Weights of a small mixture-of-experts language model, trained from scratch on English Wikipedia.
Training: 577M tokens, 4404 steps.
Below are experts of layer 3 (counted from 0) of a mixture-of-experts language model. Rows are named router (the router's row for the expert), gate (a neuron's input weights, with its number), up (a neuron's input weights, with its number), down (a neuron's output weights, with its number) and show model dimensions 0-127. Each number is 128 + 24 x the weight over its row's rms, rounded and kept within 0 to 255. Numbers have three digits each.
After each expert's rows: "comes after" lists some tokens at least twice as common just before its tokens as in all text; "comes before" lists some tokens at least twice as common just after its tokens as in all text. This comes from a sample of Wikipedia text that the model never trained on. Tokens count by the router's weight.

# expert 14
router:100106135138113127105099082143168103138108124103096128092137135150112114148127108130111130132125178103160100140180126132123126143121145183124113096113142104142106109143120115110109143120089139141165141103155161118146142104091119119137135135155103178114183095143109084134097087144141176109142106105176105144153141137096090131163105108125086112145157167097111153093109150110119119112137
gate0:123136122124156189134158147140111148104131147128166187125097122155105146134122123122088161129131157133135098150150177138122143144163136128092140148083176086140133122143133133086148125139105098132110137133121129114146126076129153138153106172115128108133130130156152123117145095188109167127107126134137139138067144162157147097124111102108171146103099102137093123145098142104128078119117
up0:138135155157155093127120139105118141139089105145110135123169124092116153161149131099191145138126109068111120108120116136117136125108091103188157121145099103130167114145113149140114098144190153134112164115120123119124113148122136143102145109154196100113132124134169135106132100104137112160167129142096119138132136048144120141140106115128122115138151101158127114108113145146124132139073
down0:110126090115138101108121146160149132103134117154135103097151091092110133107096130192087114106149131140095133178137148078167112146106138143134169128133115179091108170120130114111126140110116122140185105142099096130099104101123111133103126151125100155148138132076144101116144116156146111160137154120112110149106131148126125083135165110086127124139140088153134117144129097101187144136127
comes after: " |", "|", ";", "  ", " for", " x"
comes before: "|", ";", "  ", " x", "a", " 25"

# expert 25
router:108143099107099098161102135102103124107107080155094110131155116159149131141105150097132097142113167139101145189133109121097153125117145153152133146145081081155142100121085137150088080114139134080165131118136094148133154099077146118121131142129139143095099145110143115164153140106168143127098104142102123117131138155144144130099138099122106110107163072176120142135130133142144142126137
gate0:106139122084162155105122118099105137129170132094097132096110128110096144137180112158176144100121079162114097074133144128124087123123065111127118108122124095073164129153137113127131137130165086117140149115123107148116130131130111113081160154143130115100128108135079099112162160146127139117130147096131152178104135118119091180124131135138108137089150114113096127131106107118117133129117
up0:097109128140138158155174110152127117126111125089138120161113127122147061133122112124120155063146131127133102092109187114129133139141140127151092111103128117149115081114137089111129149123121127137111142131112081137132124128113183132142110120169121116147157098140128121106167130112119095119132126155141100090154140153116136100081150160097118143093107176085119165132102147161107143106180
down0:148120158121122175133091161133108122074106115151128142134143138121074124117134121162130104082183123126125143100121131140150130155125165134136181124136154134161112160162106131146172154152097185132078105090167162137141156145109154147092135103101094130128148146121141105148140142116086089098137133148114127169147138117137122163133140154148145122167147137106158153090130119121158120107126
comes after: " to", " not", " and", " would", " can", " that"
comes before: "s", "d", " the", "ed", " in", " to"

# expert 66
router:094140146136155166133139128106138114141121152114157137122137173155136156119122121150109134087106184138139123123136160133117087104126127113115110093123117112146116109120140098076135126109109159154147102116151135149107184141121184085126112091122139113132181166131079130108135112150132146095085130136125163156118180138136141134161112087121116145135103129102090133126088166090180118104114
gate0:106081147136137132147123158130116126160160111085144104154093135134128083125183114116161151098141139140127109155158132164137095126119134103149127125173150093128135140119138102116140131110055168176133123126158135111082155135167140137107090099145116138136135131139131136145108105145144193096127128138148136118117151100138133126106116132136202134127110124170100112141097135166111143084116
up0:123164108131124094140152118054122120108165138147114106109155107139131157114126114139097129133125112133157114134111153110158177150144129145124105182136095094091098155140106141168118150127167083121133118116122111141184103148130128121150130139101153145076132146127148142099122166095088082112145132088129143130136101115122132121150143158078100118080138131165129165101150155124160110152136
down0:109097147146122139136122144109163149132098151124135144116148121134119134155153145088146146134104138105124128091149168114156104113125132147129091096070128146160094146159135165131178107136116094107137107124127100142118140098122123128139177160123137109156166123106109113118118116113174108113136123142110086142120099134153101140113091156134069152080133119102109119121171069158163074153157
comes after: "  ", "|", "\n", " 1", " 2", " 3"
comes before: "  ", "|", " 0", " 1", " 2", "\n"

# expert 69
router:152158144151155160121103160099108158141140121087136138171110106142108114098115135111102145096140123162126144153135137119105137120107137174152125120125112112160114098158146092130136137081150178086099179129115067134105132153097126133137137124122123157121113076136151129108122146078146109170155094139135145144126116128209146117146143140139088151120130144127168103138112137153152142109156
gate0:155123162100129153111131134111151128132173160113115128152104158177124112110134141148131142098074150152138114142111133148130149119128104144093138141131187139147150122139147128128111120111137088112098186148140090152143132148130151149110080141101112111101117173132111129146094164120141119115154151101058092079121117160122108101125137077119113141094092168169148083129140125133130139123143
up0:126135123099146122138095121130146123089118146102068124149103182104157197114073136140110141118138126125082109124131119177134127075127130164128120120113159115104157145116147144141145146123127127105110129140159107083122118185166121117113141152093162174121182157132129132093080126137112130138141098172109156107115117133116121122155116099135143126114109142138152125156153114183150137132121
down0:133155162142097116100133126096099148120135104144098141092134181154104138102110182142063136173092099112123131131137137139136089118138123128144115144081098157067103084114088158131128125107116104120106164154093162114136102159147151142080103115096127136075108138106144130132141162122145124099145144089095118140124138122120126137167135147148106149136113127154130142131094109105127156137149
comes after: " in", ",", " of", " 18", " New", " In"
comes before: ",", ".", " and", ")", "–", " to"

# expert 63
router:138084143129139086142169134124147149193156152131158162132131107129110134130139128154084115106142170100119120116140147108110094087122110131104151124118146125124116135139156148135112172107109079133135158096116124104127129173091155158132103096106165108154176167094125148086178155150135131109126105118134121128133151110175160098135103138119144104128151097130103108154105174100127118091133
gate0:195125143169162141140125137153113093115122138140118102143140157132108131111060151127167162087091131161132164125120101127103116164124130173129097115118142141135130114113175124140143096104129171166133084132100109148103097129144119129118120102145146111150097145104096106104110121146105140107131086114119164117171114175136126156103114136083099161138168150137162131133110133167102131134139
up0:150125100118123107108137129109137151103142147105130119104150078084161113079166077123158143106150085102120100109124100117135112113123105143141104104157154136143138120116109121162187144120133149124106143121130142135136107110128117116128106123120133130118166129115134127111128196078159082118146112127078152127094121068083136124115134161177153098105119112094159088108118125114157122099143
down0:142144120099150123149110140085112159132151118073139149101108088137132138114140078142145088116129117127127103162169127144152124127102109137185129117151118095158153190157117124134102147108103143165140152115108116089137087139094156110139125149086135120106112134160135130118155096171118102128152121103154162163159099132124070139118125123130085111109148114133088134098149162149119129098108
comes after: ")", ".", "\"", "  ", "a", "i"
comes before: "  ", "\n", " 1", " 3", " 2", " Nominated"

# expert 30
router:144144118147112158107196102117098159141108079124126121149156141107091143145113152095107095141144114144147136110126131115085133113126126127134135166145097115134125104159126092134080133125123120092085144135089120166130120138128105136117101114157155130094132083141113126104150132080112117133143080119156091098113101143101067156112116110146125103118127127139144161183132074155144107164131
gate0:133171129114169139161170074114127152111154104169162142137127146146119130152131165127148127099107120087133156130131141110127141127123148121122185125145102105093131100191159142146114093134157135100118116125134134167107126121142139145192152140139092119162078085075137139130147149123153124093211130136119147119092122137129114139103128173143121150142120116136120131127125142115149149108132
up0:096093089149096070137105125136142098141165138096088116081114115155079140134128083129113134126155144113096104106127143138157164112091138161140132108118140136142079131074125117124136153110095136114134134158167092129116117134134140097109137151099134169100154102158114114159125099170107132148088132146164086146132142122156184106127113115154096092138161129099105131104130123130119122121125
down0:121113102098126142086115138079142137135121123077111118110124136115098120149094165150120127127110114168106159162146090111121128111089091168152153132126120106128109098119118089155154147133184130141141091119183150156101112090173169083116167110115119122134140123148165139115147123117181124134155152149133103118108121134141137142166128088111133111153155140141188113145126149112103155140145
comes after: " |", ":", ",", "|", ";", " ("
comes before: " |", ".", ",", "–", "0", "%"

# expert 49
router:150080131139157124099113160149073154112104157143093119115147167136107107098120113136119099153107165145109084145136128144130145145125170111166122070106133122119160117127177123078136145123138147118109131143106110061133101131089111136118130170106136133134130149139144166108110131176123118161139142139106175137140134142092138108142108136138157070123092167115152160115137110123134125095127
gate0:108169165162115115136095105133153131109137119121131140141115126136146182134117118107100134091127146105124147155123140139100150101144108124141125148174176149122142104132080116126106146087127108166156127141147086113118142083110163115096109136143171178100081147145143159108163089102106132086114115154123155133077145124146158127124135164134092188148111142148152107152129155139110121152143
up0:137155145150096129078106127109139148097117162133129158089108140127116100158134112143139106116108119109104110102106099157088123101137092122141117127125137120127115095127119134116101169113163136142173131127090111123073132103109110161131121140128100166114110169127103150124162171145105084138102138061125131091116128124111122142089107168084125102128159095140146161101148152113120149094185
down0:130114130062144098122147139153122107128153090119108096144164144135141117142099139185165151111132113120165113113088104129147112103108123130155158126143137110175107134096105115112150114102127152110108096114132116160110136089106138062122159136099138098092084123137156094145133135124119148122116124121117137172124108121108221148114111124115164136119179106106123143119137123113151133115158
comes after: "-", "\n\n", ":", "=", " (", "Scientific"
comes before: ":", "=", "\n", " /", "N", "\n\n"

# expert 18
router:107100100138120113135126155154143166088086155124142083100139115132143102131163093144106087122092161118122078139135159131109142145140142116149125081121123175117166117108152142134137106123104161158136156140096128115096137096165113165147142121116134155094114140122160150142127142183124107147102150119106126109133141141157106142121143159132172114165102161118151188145153110093106166138164
gate0:115178130091116130134108123142113131125119114132104135100135130093173087135091108126113101127130158087178112153137106132158095140155112137148136125150099115146097145141134137122126082124119155117189122108138161097170121157141113143121116099150099144163113124144147081129147135146098140107145176080119092112116087111115124118124134150143147121102132191182120124098145140077105097111135
up0:094123108132132138143109149161127126110111103161097151134116091090118124117110098141110105140133106115109098153127169121172117116150149086172116095140098144127160195115157147087163087099123139094149135119108160108122083146128109114132166158116118135130123181112118108147140132140114142142132149112122142144127095110081125117149114129141156132082127184169141174105116147106120142179145
down0:137113134158127140133125148140091109117139143105110095156162105148148147132081140127119100182087118089143164148115138188097113100106146101119080132087091081108140116092171133131138090137081147101143140148124139102142107167111100141118121117116119116096113131089114110157161159116147122128123116126097131103177130144151121135143094120145137150090088192136113122138122119117109121101129
comes after: ".", " =", "=", ")", "\"", " /"
comes before: "=", "The", "-", "In", ":", "born"

# expert 27
router:153108148136148180115140154140107146080152152149139148105156158123124093113156101147136107144140168110134104150129140116157130162145166118138156111101147166106184128131164121060123144117149138148114112132111151095151100149107103118139125135125159098157128109117117125093136144154107099173154115161129117131126166131114113135141095119168137107173089169115142144121133101157155151141188
gate0:106174123110136142107182144149124118093142140150087131118092121104159168141133158113157095107143149105115142164164173110143156154162149158147122099110111132127153109146104121112139093136144062099129140078155151136114135174124109163117136139136141125134104148118141107127168112148140131089150122162130158148124151129170095105148148098134140150149145153125154129133069126154133097124081
up0:121105187143185135124123109075153123168147125125147172133138118091078105125130109128101161117100120171112178102116139138115126157101088139102126120148105103170100100108107133169092121103131143159121128137133111099130145112106157091150156132109098089102142117131142151128139110102130128130129136099102105109153109146132135128121096130148108206108118091104133126133113150099141096126165
down0:123125126058083133128116101095165130101087163120136106135138121116142106142114093145117155140118150100111097118179152150159141175121119116123154084125106126099144133115134119162110161170091135112111117099131122096095111101107075102104105079126085156096152105138132149129108139131120155140168141138114140093148128098111097145135150132141086132160121116076165110149123123146124127158132
comes after: "-", "  ", "\n", ":", ")", "%"
comes before: "-", "\n", ":", "  ", " %", " •"

# expert 0
router:132140131160124108096158123128117139171126136112110104155091137134117154122152151092160123150131092091086134098088155114112142137106150118134158123151153086115093168098086148163125119154125101124136160136117124135140131102120158149160099150125128103161088093137141133115153171089114071110114089131142146101142114157148159157109160116153123138127178091117150089151112130167111169126128
gate0:128122094125103134112164114123126120119114113137124132085154134136137144165160138120161089115132117101150130120115180094088153095151164156133111125073150140107094129108094123143103109131129161143129126137133152124148175124109144109142148117118120083162116128110114082115184151096113130137121096130103091085128127126073145086095149141142147081112179163122156125112158113142109157131164
up0:123140161134163114146095142131126131128139164126123120191100114133135099067101126130100153134121145144108130133139084163152098165129102114115148123183106110136150131136167127110159140140110094112098139117126070125105079126140120141116105143133129170106134123135132153124067108149137131113142163111155168165135134138177115159153113119102095172141086087130093128140097143118145097129110
down0:149112122126122150136156130120110111112141098142158146128124152114133131154103113136116152105133165114166155255190157141133126105120137122158121116139133148132146125176106130130140161131145154140153116116123173122131121154134121158164167113104161111129141121115142149127128134099117129170163118082115103136141122128101113126143099115115132134116131128096140152082156109132157150139135
comes after: "=", "s", ".", "\"", ")", " ="
comes before: "\n\n", " The", " He", " In", " It", "\n"

# expert 36
router:134131164127128134087129122135115170167097152120140139100143158149117084120148113162160121097153135093118142145184145136141098117149173136109140103127121134118129146167131107099181165134105126118123080091139129082141110087102100138150084144168110091142164124136136096113120114131120139138170120146164125171115117105092080146132125136120140096125097172113111160125140100123119138085123
gate0:149149153139101165121099123158139142148138139116144145117149118132113113128131125161162106140148141148121089131127068133116112161115162118123123069154161141115122167124097108118166146127105103145104129132112136123164101095112104168133125155152145085210105131135118152102112149130140128093131170161165123139146132147073094111168126115099158121104119150105111171111167122119089124116118
up0:153121126103085160119122144104134161140102129100116113148101138171116112162093142135148090119102152114128106115161147125119139121136132140081164148111176101133131177118112114129164153121114107162110153110111099102083096112119110179103127146157105122145141100107126127180144163153157120119153121096143089068144122163116106122151137130103107101124123072095137158148165123138122113101153
down0:106155139095110139132112168120111158126129126127113100108113094121122147175133061109145137120076106100128116151081146119160131109108115101144128149152155109127148152113136132137118140111124141142127136096107132050131122130115113157119053111133133157067101106159132129171122162111134107111106108151081105140133111157132106139142138101129118134076112155096145135144099125114136170162119
comes after: "\n", ")", ",", ";", "0", "1"
comes before: "-", "\n", ";", "°", " Website", "1"

# expert 10
router:157138143142141143165139086081082116158144152145137187186141160100148149155101149138156112117134115140178128128155107099117135124144114155127156095124130093140122111126131140117110153151157128072137132112143134179119126149142183099137125106101139120111109182121116144104135162101123156135118126124112156176138128174133125141154109063098126138113141145107121081144118103104122123138136
gate0:118113146081163147100149148131161138163111161114100129137073149120137115155129146095119135136079111130111144163158167131133157154092142134098133124119105154094178162168105123148116133173128107140111133115107135112155153163097157134134144152136158114146103162156123142097101144144123163138145140082094158116146116121139077085112128102144141121140099095106139152084120090116087112134131
up0:110157127127097127126060106150101155117153117096196153172102116089118111152135139094106156131107133167140137113116141099136173129074148143132114136133141097143126138137114176076162102137122115091156146122188098163137130153145128108129136152120165113106136118143151156133158133101135111122123139162104134161149119106182117094129166108151142130101134104139111126085113120118125136118131
down0:131113078097116126114128108130160134130141138143119115142095132125125110130139170115165118159161114142149117108102117148115120079099104119119090150116104096153156147096095150153125107139153149190163149141150109123121118164153147079125117098097175135072170098155102140127105120152133149138121096138156134110137158144163089094118106163145138096140095087122126152104096134133126093157149
comes after: "=", "\n\n", "-", " \"", " (", "In"
comes before: "=", "-", " \"", "t", "See", "ing"

# expert 94
router:136132152126123146145097167115109153159142142101134106140105098113114104097139154119108151149122104118087153115115127139090111140131102136151097151147119113136107099103137104126104168124124169088120153163105088159135105137161126126155162137124101146101148126137137116120102175088177097162156096141094184133136110128160151164102132124146143163114174168152173107179108107136150135111119
gate0:125170109107152109098143117142139080125134096085118169122116142098098118175125128169126127126058106139139112167119149139134146148094122159091138109143113125074131124120126111135146123096104093127161176123137163153080156113110164098110099149094133129154095097128119143147157146131138173115121111125115109139107148121137116126146112098117128132111123093118113177098126147155124141067152
up0:134070139115158089125137172138120164113117135154139105128140114161153088117158117132143131105122137117136162144151179068150118152130111172120116109152125110138138153125106113141139117148094122151116130110181129088096123113115139137120095088148152129135109104129143103103200115104166135133146120149095134120133148123160106070102112154132100140137117101148144100126164131139105120161190
down0:144133137180098183120132130133119119140123198108117094138110114119140101105156151129125179126122115104105141090100106104114149135146110096108106144132132114175140116091114119120101096133089157097148152154161134122108079129171101118128148151112114104114137148117155114125150139135127126142103144102107145097161103122157190091082123110147129176100157131123139090166094108138143126115128
comes after: " in", ",", " 18", " (", "19", " In"
comes before: ",", ")", ".", "–", " |", "\n"

# expert 75
router:122133125099135129142169166103114155110145131128128128158144134133164134149163110124156146117096120152138136138169127095092149169129145136117145101134137083133118117137169113153133169142119182150092118114119085147141129117127128144114124179165062149136165084166109126117115132104170133143170080118107167157094106142114110117127108139149155129123143158168163140140167102141122167148145
gate0:139162151107130114145147101124122175128127134164056162138150122097148151109094137125163104133106147128136140125139144108172095112117131156126154093161102098160127145128091137130092130166139125113114117159131119109100126118169112181132150127133139124099116192173127123129168166119126091125107116116126094118122130136123144094146114099075151174096112126138148160091112121116091115095112
up0:092105153169107167100147086148107120170165146112131139097167155110121115096127104177122152115157116107127171120121126139141118118104102149082124098156121169113131099134123105135151151147075111116156100132145171063147121123141084138157158120107095117108108135126131143127124173114093103110122112110130139129131182134112115100124102119111136148130124069125157108125173115141149108129126
down0:071130140120131137111128146136153128121152107102097120134127085097137198116124160154140136121136168107169149104094132133146108135189143100114137102097123115116115143108149131124116142151115113152141107156137100101088087139124158142134110137137114132104183149146141101083081126135144126127114145132112172110140152118143106113083142127150154203110101141149099168116105105103115153135151
comes after: "-", "|", "°", "–", " in", " ("
comes before: "-", "|", "°", "′", "0", "9"

# expert 77
router:098148163142123172124139161143128121122118149131161165087169175160091105127133148129078093120128144169131091145135150126140140128115147138166085085099150110149110131154146105084122138132135119104131085101116132115163141152088108120164132132117116150119117153132123113151127093178101110121162154125140127130131116121090112120191091100103132140141107143129140113098137124061135092147112
gate0:125135164102125144121155101129095114154155103160097135126148155117115133133118135139139123130165144132180140142141073176109131142137123080148154130131113143159102119147123153114132111126142136117151083123126124126131122114099158109130120155154077092126101167124158084115123143134091157109117189128161092118141138111150139156141111124095138167122108106149159087098134172117167158060106
up0:117126114141100131139194108155130152096132086113144150158138103103130143186144121151121144113102120114104144136114142103114106146097127130154162103142170122163123136110135125110124163122112106118136166134100159109125162167099163114141153137169162115120148095146136143138139143099103136139111088161130119080106093143101169077180145102155136151136105088121110171141127108153113169152130
down0:124091162150070131124155114137106179133134081139138092116125124110140127157151129096114148105116117106111143114155102143102128121152116186173179149117138118134135112165120110093086104086159128145124115163129136139140167111090140144115156158123179110147144130106165171130123133087107127087127140157107084160099157115146127135100168126084153115148131122163144119138137152137131134115116
comes after: "|", "-", "\n\n", "\n", "M", " •"
comes before: ":", " |", " /", " career", "ly", " by"

# expert 80
router:086128104117080116106127159135168117093124136123115131134120109110130137110126097118108130151147186129154098224118123151145187099151126118165134158152163162156124114135117129125109153165122127173144154151108095076125144114136108143123165132115152141125113171113147151132098128126128127150112119140136111085117136141120145136104151120112167131155135173162138150094170152141100139136110
gate0:163144098164107125164186105135132134114112157086129120167136091158120108138116132132105146095118138124159129128140108135111080152119098158116091125143121132108092159110114140102122095163107206121133108136161128136133124105155117120154131129180110111108111120138100064126169136157118150101117147179117128199122113123123143115116168141115128112124129095121112128116104147105102118093141
up0:125125139124119122161138125138097077161155130071115092116103151163100120105127127135109157179111134174148145115127130120155113147115154127144122132105110131152143149166069129138150110160089139125100127131141120106136164131092125107163124113129120130161112137160132123127161102144135092158162103143108128150134193154121117152122114132143124116128116155119141136140170142125183139216087
down0:097147097143136107145118130097070169115105149144164135147174133134130112096116169111118090124147097103186133147113129089097129101088112130144137111131116112124061136115121091127103151074127103130170144113143128163088123159125123127119148118125141126090158109129139116120111128128133160113105148166128093157129093107130151101129128103167140079128124111146103179107131110138120089109152
comes after: " the", " his", " The", "s", " a", " and"
comes before: " of", "s", ",", ":", " and", " was"

# expert 21
router:155146118082096110119121092157118107108099091107067111142102116137192123091102163132136128170142180151105123203118114135134105112165128079120111124161127106103140118143115167098162077165130122154145125148145113127108120111167152110107148156137125112142127129113132135128105117122094120121119158127111135129093103118138158151106143147145123133129134114164127103128162132133104089102085
gate0:141167129104124153116135097134131086091140138108099103079130091118116085163156119161165111120142157141112158120118141117145109127129132131159110141101145083134141122159091139087155115168127099130120115103153118141142176140176127125138115159147145136146118176109131123108113134096087150103129154138106146103092127110144122140131125162164132166107118129140139124120119056101171082089160
up0:106121165138102169142087121097123151141131132131139100140125116166120118128125140110137114098126138172139127148135137111157134136131122140116085109137134130125188163163154117135120125150150098110109087113134069172166162152149107140132152112180098174071130082123131114105156156066137110114126096102102114129106120128119106080138119131156139143122166144167106143150162127102150119108112
down0:082136134136141153129121112064146135153115180107124128126103143116133115149146110121134137118129165123104096042113117086142163131114123127175110111120144114109194131158118117175130087135128136125121099116096135115127146137159103135149188151132140146104140159127139125088128109122147087157133140156149132123107122157121122119091125103127103086154135132093107079090098120125108113139152
comes after: " the", " a", " his", " an", " The", " this"
comes before: " of", ",", ".", " in", " to", " was"

# expert 15
router:118157104110158190106133125138151173085151153138142173119126177116131103112087115137132131100121137154165071121149124118111128119154113086129095136081122128152131123134142160093132121157163149082134116116129098157163148182164131134114133138112114111137092140126124171129126132142094159158157160121128121177117103138143087128145137124103148164107086123122147109104128111095103123147100
gate0:201158100151171143115100133144141137164125127125190150099125127173112131134156139111110104117096126145128097148148103078123118100125165104137123123117111167127122126132122151134150138132114143092090159122155096118134126148134125119138124120131115126135102109096163091138138135110111130149171110096116132153115069148142109141156137134171120061151130112126097137151099085127125170071126
up0:132098083115109126139154132144119157100143075115106127141153157151075126154099134116114150156102149133140105122130142162122154135142119188145148129163148092162110136157128150073132134092112128164151100150151135134124123147118135104071102130140124132097127139104106134104145118165092132126100153126149086129103143091124150131072105133121151109100115084082116092111131119145163131094166
down0:126149136087157119152100111152139126108104157178145157150117173172102134095115162104100138190122123129149128186160122141154169134160113121121139082133121158140125141149141117172154090119153107165168103113104112109152126120094131135120110131102111146109132149140126133159118132137108176078096150162109129121116146129127127083165115128108125136079080107145129107144138136129152124151107
comes after: "=", "|", "\n\n", " (", " \"", " 1"
comes before: "|", "=", " =", " life", " also", " 0"

# expert 67
router:139117142132140118159143115121099126140097084149109100133151084145152147117121161124112112154098150123113148140131119100142117091091145154144151152132093093175113108091109125130102071084119128108159090126134113118109142110102165106116108146131088133095104157072154108163145145138183171146102112121097141119102171129145125114111118086106113134091146099128151148153122092124165136155126
gate0:117142146131156140118079158097153150136109152140086120157099168127136151172111111138164074126140181152116117144144168112181111126123065142130111137151161126125127131131119119157099122131141130143126171092150119143089110128152135169141093099127118116117137125155149099133151123146116165119153129103137141082097086099137089111139108117154124153113123102128114117097098133105099173082115
up0:108122171088120132138129113102138118120122147121123135149089087182142131122127118141121099119128177107096115124115097118106117147117090143159098127125113101129159113086089139166184113114137106126128134122111062099146130107120122140126121185107127124104162181117123113111142143125096158112161116094143092096168156117156117085118138136112119150116159127152102156132157130096084126135079
down0:128133111107126161109140178163124117136156096152113088143155143090142110165110187136124146176163132105145146160134156140142125156168118118155150171181083144148118123134115157098151144148122133173101141141142143116167116111115154125150137149112112133158154138092113153124135148121143109185146114172103134097131132134135188141089134130106132150149154120139137160138143096127156110094110
comes after: " to", " not", " and", " would", " can", " may"
comes before: " the", " a", "ing", "ed", " to", " his"

# expert 34
router:121138107072127127121158151133146131094171133130123161129122152085148091114114115134154083172166156187159126151145114153129086143157114138157134101114149149113141106141167108128149135148132136158103141110105141123162107141118133156108133110102125155132123136117159127094173142144146165158126088128143115144089137102134079122160145142161151180155135175144159125127157158141102157155140
gate0:114140165100126163043129135162147152139121143159096093118103115094161130176142141119105137153140119110127142151139121113142157124145135124095096146125164141126149107127104158114105134117114156140122159117149102137077094111089142126173129141131106107111095100100157161112127193129115146160164139148143152135100113125152132147142128083128146129145113126151132157125123130144059156108158
up0:123128170127101139163134130128120124135114105147134132132125155153148137113113103125127086135202136191130066184134082123148162150160140113156142121132154160126123127147141153114138103145147075108106144108139131122137112169109134171151140113118128104131123134136127116196120122146128123140153118106163119160091133158146120098175090099105146149113129169161154131124171161142102136141129
down0:121125102111170114124115110104113098143134120119145124138161131153137097130110092130154138149126075167138152125119121129155046146113130128162088122153147153126156095109111107155105142119119170143117176092078115144108130132118143085131172164143117150114148097144111100108155118161182132149137152114156107131127144117138130111143099157137161067105080109128089098121133144117130133134140
comes after: "-", "|", "  ", " is", " Best", " an"
comes before: "-", "|", " by", " film", " series", " on"

# expert 37
router:118108123139081112165159116147137081088135121175110145078119134135139161183174133142141113120137149123103190142125161151098127141142126106083100150152092150112089134122162127149070075116163126096110123144125092148163175128105117088124132117121142126155111155116127143138129142119136140093138124129106150125148131116108116117118127128172125132133117122161092147100118119155156159161100
gate0:131136144123113151076150111085124128111139119090125129117159123115101157136091118165102128159142145144110122184137113152094151168149157145110120129138146086087125178133142179133172155177108151120094166113136105131105095162097139090096140131134122151186111156124150119150104134137128152127142147093120128148135092117150105141116108136104138082111129102110129142145147141083106127147169
up0:137136140115074108145147142133152123105158100124132148093088094159182125101124075185143146129125149086144182096118123136102131131092123129140165122112132118098121148130187132155143143110077110138149136120121140086126141096120111132115133076108134120123128123129163149167124109156122121158143106084120113083165146072131132102117145140109142103148105154110097119093108101140111120128133
down0:136087081109174145124111078112118112129126177157106097113096150121117135133103128114121126139145100120116119135151063122092140132101140141131104118109146168136123145143152128144151105128135167107100099173114134163115142136108120139042128091109181106133127142165122155129141118114106149128099090148096137115131098138135110117086146121166081082118122105165104154125123118144129145110130
comes after: " was", " is", " were", " be", " are", " been"
comes before: " to", " by", " in", "ed", " as", " a"

# expert 28
router:103159123129145178126117141139101162123125121136162146080125131158128092115131170158119114130110159160156098143154131098095099111145148137098144119124106110109153155148165109070165139150125151114090098138123161134152138135097097124134112149162076156159160170146097090137109111152149135135168111139118131140122135118081113104144120114133150134057117140096135166132139093113135130159116
gate0:135128142107149124093116107095141162110079148140129180116136172112144119128131119126161138125135114109161153126163033111120124124148172145159146157140139086115156153147138152127117088115146092152075115108103114105132109126142091094119119144135101121103137106160126157113124115112105116106097099070158120145125134142113098126126126116127109140072136121110195114130125157127126119108129
up0:137105150136139153148121106141137164070114117128114131119105151112128112081088100149115134126154094117150144135154124133099101140140096104124122170144153110134174110145182134077114102155166157141101130118141148159129138156128120150155118098168127099109124093120140116093121152124070142169111071114135106153128106115143136071125140091118140148122117094121153126070138107166130133127153
down0:131139119107163098159129123116135134134140137128145130150126160174112127152142104113129142140175132163151137108091145112080124122127158115116100076139128131179141138126139150118102124090116071141110103205086137123099157139116108124153159150077126113069123134117122128162115116155113127115107123116137099172166089098061145114099136126159120123124102141098117127108136132102134111118145
comes after: " 0", " |", " 1", ";", " 2", "0"
comes before: " |", " 0", ";", " (", "0", "1"

# expert 59
router:116141110165117107133131132125132097104143167095143111126128129102122117108093168119110165154115123117128163096087134114087158155099124135132165153174123147110129094087108175171138106087167157128101151144128146150094151101168156153144096102122114115111109118123162118124128130109102095111119131143108145093170087166148085123097134147159103117114079121151144093132148143121104136146157
gate0:113108157123148119099171113151115148160080130120132139145107141143050124106145134129111105114146129092103124134138202153104141119120177199170103127127137149097098150132130116134139139141097162123157167118136162143095128115140120136163176129152120146131136142132089117126196105132155110116112117121147100118131147144118146149135136129132136098182131159121126126152109105148151109096141
up0:115115134141136095136124112106120094115151145119151104114166052122174120145130142119150157152157164141107119128096086129107119186107139097110190143148105117143136087120146154147095140066128114179091151120132122120145124130118092135150126137112120159103141091088121083145083155112135114135136094141120143102138102131130106142097146160182129109116116143110102124154146149142129137140141
down0:148161106153143157121158159113165115098115162091096134138130102084099166158122144134134119084119133162119178089130100103126123127122144111110110102095094118142155137120154092161147115147152063119108158104139111101130138108132148166110118110159125121160128146108111103123119088107137084093126147127145129136116127070150109109132092174081128099126108118140129113132141095130132088140164
comes after: "=", ".", ")", " |", " =", "|"
comes before: "-", "=", "|", "The", "In", "On"